{
  "num_hidden_layers": 11,
  "hidden_size": 96,
  "n_experts": 64,
  "experts_per_token": 2,
  "d_shared_expert": 0,
  "hidden_act": "bilinear",
  "moe_layers": [2, 3, 4, 5, 6, 7, 8, 9, 10],
  "balance_loss": 0.00209,
  "init_std_router": 0.013,
  "norm": "rmsnorm",
  "learning_rate": 0.0104,
  "batch_tokens": 131072,
  "dataset": "wikipedia_en"
}
Below are experts of layer 5 (counted from 0) of a mixture-of-experts language model. Rows are named gate (a neuron's input weights, with its number), up (a neuron's input weights, with its number) and show model dimensions 0-95. Each number is 200 + 30 x the weight over its row's rms, rounded and kept within 0 to 999.
Before each expert's rows: a language model's description of what the expert responds to. This comes from a sample of Wikipedia text that the model never trained on.

# expert 44
It responds to: Final pipe-plus-newline closing wiki table rows, table header divider lines, and line breaks ending list items or parentheses.
gate3,197,190,180,216,248,195,220,187,227,217,229,247,225,230,174,189,237,186,171,213,169,159,177,241,249,156,210,183,223,227,241,186,195,205,239,178,146,225,200,182,215,201,213,144,166,171,171,207,207,236,183,266,217,178,219,204,175,227,214,199,176,165,240,212,272,182,248,190,179,203,164,143,248,189,154,207,167,229,217,236,258,212,169,233,206,178,168,162,225,246,228,180,208,147,207,203
up3,195,191,198,250,165,216,190,185,206,158,245,136,181,187,256,232,219,209,166,201,210,190,205,192,195,181,193,177,223,221,235,214,231,215,205,274,261,152,203,195,237,191,223,260,167,188,205,225,185,136,187,232,210,221,222,170,205,146,202,190,188,262,153,236,185,187,183,179,204,189,180,227,173,168,214,175,220,180,178,185,118,151,195,197,216,244,237,193,198,186,182,208,214,264,224,232

# expert 58
It responds to: Infinitive to before a verb, plus modals and negation such as would, can, may, not, in narrative sentences.
gate2,248,192,213,165,202,202,177,204,174,231,181,202,194,174,169,255,224,255,172,242,163,113,183,235,222,217,254,196,235,217,217,218,214,182,222,215,210,228,211,181,210,267,236,214,188,232,265,203,155,209,198,215,229,273,174,157,211,194,174,225,210,187,181,183,159,148,194,211,167,241,250,201,268,172,170,162,217,184,217,188,198,177,202,169,187,215,210,224,220,204,225,209,170,218,165,169
up2,215,199,203,166,190,168,187,239,197,169,224,162,205,230,216,210,182,211,164,206,172,230,176,230,214,195,216,260,166,217,183,226,210,136,209,204,192,131,221,163,247,221,188,199,161,205,205,151,208,150,188,205,257,181,214,226,182,218,264,172,193,173,145,178,222,187,213,218,227,221,281,204,178,246,249,171,200,148,197,260,204,210,201,218,211,232,193,221,185,219,177,132,163,162,186,217

# expert 6
It responds to: Later digits of multi-digit numbers in tables and route names, such as scores, tallies and highway numbers, e.g. Highway 8|7, 13|6, 0–|6.
gate5,184,232,204,215,193,198,237,180,201,194,156,212,211,210,211,257,175,253,186,180,143,239,238,185,180,178,217,172,202,191,147,199,224,214,149,233,181,154,242,217,203,181,173,232,256,210,194,216,225,212,250,218,255,165,229,250,206,194,178,216,211,243,192,183,227,204,159,235,184,182,197,300,211,204,155,191,231,204,202,182,172,229,206,206,189,212,170,139,203,244,209,151,206,164,243,232
up5,224,167,215,163,217,166,167,141,164,206,206,173,217,246,234,208,213,213,181,185,247,198,163,130,171,171,208,205,189,174,186,200,221,237,166,218,201,234,217,264,199,185,182,153,243,237,184,186,156,182,211,240,215,189,232,229,195,214,218,207,165,185,226,197,222,155,272,191,195,199,209,217,248,218,217,207,142,225,183,201,232,212,154,241,206,217,171,189,234,135,135,211,210,243,222,237

# expert 49
It responds to: Digits inside four-digit years and decades after in or a date, such as 1802, 1980, 2010s, and some measurements.
gate5,229,193,184,146,170,236,196,225,172,217,188,221,184,171,216,195,228,230,226,188,204,214,232,173,135,200,274,244,209,110,178,210,267,160,227,194,224,191,245,191,156,167,235,229,204,187,232,176,203,196,223,170,208,198,209,208,229,193,194,182,201,201,223,162,182,211,168,235,175,178,203,192,173,183,184,247,201,156,228,233,254,175,192,162,216,225,220,184,130,191,215,197,241,166,140,169
up5,208,195,237,146,180,209,177,228,175,228,174,217,198,162,249,202,230,238,223,155,205,199,214,171,165,204,238,229,227,109,204,223,227,149,218,178,204,166,264,223,159,169,249,221,238,210,212,141,204,187,230,180,210,189,212,223,223,244,177,177,195,192,239,184,165,205,202,239,218,165,194,182,163,169,176,256,177,152,234,210,230,192,225,181,219,222,220,191,177,191,200,202,253,171,160,148

# expert 18
It responds to: Final digits of years, especially the fourth digit after 199/200/201, like 199|3 or 201|1, plus century, ago, billion.
gate5,163,187,168,161,220,220,203,237,206,199,170,209,197,204,200,171,197,158,161,169,207,258,248,226,144,217,187,168,194,203,198,197,230,210,257,196,211,200,135,163,204,160,217,199,253,203,179,223,186,225,204,202,257,223,135,203,199,212,166,167,186,199,231,177,221,197,200,138,187,203,200,198,188,188,266,278,178,209,221,241,183,246,194,229,177,168,231,229,238,146,143,219,181,219,231,187
up5,200,213,245,213,193,263,201,185,244,166,201,206,168,138,223,197,175,203,213,202,235,234,216,215,220,112,247,194,197,178,181,202,176,178,215,203,213,245,273,221,179,203,180,213,215,233,207,165,169,220,178,243,145,199,216,143,203,199,228,243,214,184,198,252,200,217,204,200,153,185,192,241,194,204,182,183,167,180,163,240,253,226,228,219,216,224,248,215,171,183,146,181,208,254,167,240

# expert 12
It responds to: Final words of multiword proper names, like Road, Street, Park, School, University, Town, Lightning, in names such as Hatherley Road or Cape Town.
gate0,167,220,217,209,201,215,157,201,145,216,216,223,177,205,215,150,221,217,170,207,164,219,216,229,189,216,141,224,188,231,163,202,205,255,185,241,130,162,203,129,200,170,187,227,168,197,192,195,244,144,205,197,216,194,228,163,240,229,265,198,161,202,185,172,230,198,270,152,159,174,161,192,220,210,185,228,237,176,171,197,211,200,154,166,234,193,167,155,198,166,191,240,184,196,221,210
up0,195,194,179,243,137,258,234,192,175,195,219,196,211,240,173,198,218,196,161,181,248,193,217,228,201,210,195,181,168,158,215,186,187,190,202,191,217,240,284,157,246,213,205,190,213,247,200,198,184,210,190,188,264,198,233,182,186,264,210,251,152,167,211,211,235,207,216,197,218,183,203,159,228,155,148,187,143,166,174,184,150,162,228,142,254,227,221,217,234,203,211,224,202,188,173,195

# expert 17
It responds to: Nouns and adjectives naming a field or domain, often after a/the/for and modifying another noun: high, public, television, football, water, agriculture.
gate5,124,212,240,178,197,229,169,179,164,242,165,188,173,213,238,183,167,227,178,197,221,153,214,198,212,214,215,268,175,151,210,223,168,149,247,170,204,203,215,179,219,145,125,226,204,250,164,233,185,210,187,203,244,212,193,246,186,177,200,198,170,199,180,198,198,176,244,212,178,196,193,210,138,273,148,175,205,177,236,192,223,218,230,186,167,190,225,163,200,209,205,189,157,200,167,181
up5,277,189,235,189,175,182,259,185,190,190,223,205,197,186,171,215,198,205,194,218,200,184,218,184,240,274,256,164,134,237,183,200,183,243,217,180,235,179,261,219,203,167,186,205,204,180,239,233,203,170,181,248,216,203,216,170,245,241,175,170,263,239,220,201,160,208,171,205,218,163,206,209,240,188,258,179,188,205,232,220,229,196,159,204,263,163,194,196,192,152,179,207,238,220,221,204

# expert 59
It responds to: Pipe separators inside wiki tables, especially between header cells like Candidate, Votes, Player, Club, plus occasional semicolons and slashes.
gate0,181,217,252,289,177,166,147,248,154,165,199,200,216,180,244,193,231,229,192,197,227,214,230,168,200,206,218,209,182,188,151,162,186,240,203,139,192,213,192,166,207,199,177,187,232,203,205,231,190,113,158,244,197,187,172,177,193,238,206,213,193,172,211,258,209,228,207,220,145,209,218,210,201,156,157,223,197,169,210,222,178,216,203,213,179,215,208,231,237,161,143,218,198,193,240,148
up0,172,199,157,240,212,177,238,211,182,218,166,202,204,223,196,153,182,212,272,177,203,151,176,226,174,237,219,252,172,221,220,173,203,199,201,231,192,251,252,189,188,181,185,167,233,260,210,220,243,182,219,248,198,220,193,214,262,163,177,170,213,170,192,245,113,212,167,199,166,159,212,201,193,164,160,225,183,152,198,221,179,222,168,195,202,259,232,240,213,182,187,248,190,196,212,203

# expert 9
It responds to: Periods and other end punctuation closing sentences or list items, plus decimal points in numbers and table cells, such as 26.5 and 28.38.
gate2,225,160,224,202,235,159,182,192,204,204,196,199,198,183,222,210,207,225,201,220,184,183,171,206,182,122,233,249,124,199,158,216,165,219,201,218,177,162,223,206,233,261,171,198,200,175,224,187,207,204,162,215,162,169,230,198,177,181,170,160,152,198,150,198,188,258,191,234,216,232,108,169,172,227,215,175,199,223,216,176,182,182,229,235,258,179,240,188,162,230,214,156,220,226,163,214
up2,217,217,165,169,168,208,202,235,212,174,206,203,216,148,179,191,218,143,165,219,218,226,218,158,226,236,213,196,231,194,197,204,240,177,185,209,221,210,119,181,138,200,237,210,230,179,115,226,232,180,192,194,202,228,252,214,195,162,164,217,178,159,221,241,204,202,147,214,163,225,210,183,207,174,212,191,213,145,196,126,216,209,221,199,212,205,178,206,258,146,169,226,234,216,214,249

# expert 35
It responds to: Head nouns for people's roles and organizations after the/a/his: director, member, president, player, institution, album, village, often followed by of.
gate2,224,219,178,227,212,245,220,146,177,197,178,261,135,169,237,216,221,141,155,208,202,226,189,255,214,203,189,175,206,220,188,186,236,173,223,198,216,204,206,195,187,221,190,168,157,186,241,192,198,160,167,208,225,229,251,240,173,198,243,203,254,234,168,178,143,194,180,203,154,246,218,218,178,136,226,173,197,177,233,214,149,210,172,160,197,203,189,138,204,217,178,175,185,232,248,180
up2,233,242,191,172,219,181,235,179,217,213,190,181,196,232,253,222,241,241,254,149,244,206,175,179,217,166,163,238,219,207,185,269,181,195,237,188,183,219,228,238,238,208,259,238,243,194,214,202,145,190,177,188,191,143,172,225,187,188,189,232,181,202,215,243,228,227,158,171,267,170,211,224,225,233,161,225,216,240,232,201,179,170,176,225,192,173,218,205,155,210,221,185,231,147,192,178

# expert 2
It responds to: Pipe separators between cells in the middle of wiki table rows, mostly after numbers, plus semicolons separating scores or dashes in lists.
gate5,203,179,241,252,201,213,194,207,184,177,202,219,265,175,167,207,214,215,211,235,147,190,186,268,230,193,215,195,209,172,225,178,243,174,208,141,243,177,228,209,239,180,153,192,246,204,214,183,215,193,167,167,206,224,158,202,199,255,217,199,286,240,153,196,207,220,231,211,183,206,225,182,190,220,235,193,224,211,179,219,183,166,176,258,208,277,212,187,136,221,194,205,226,148,220,194
up5,220,246,161,173,156,193,222,216,203,213,188,191,164,211,230,189,175,210,200,181,224,235,192,151,190,261,202,211,199,235,168,195,210,198,149,231,189,212,227,179,135,235,219,221,160,204,236,208,160,236,248,237,211,185,232,230,182,161,187,204,112,196,221,228,202,199,174,215,173,196,206,237,206,204,176,247,181,230,226,168,220,220,249,155,208,161,215,178,234,122,198,203,136,220,157,178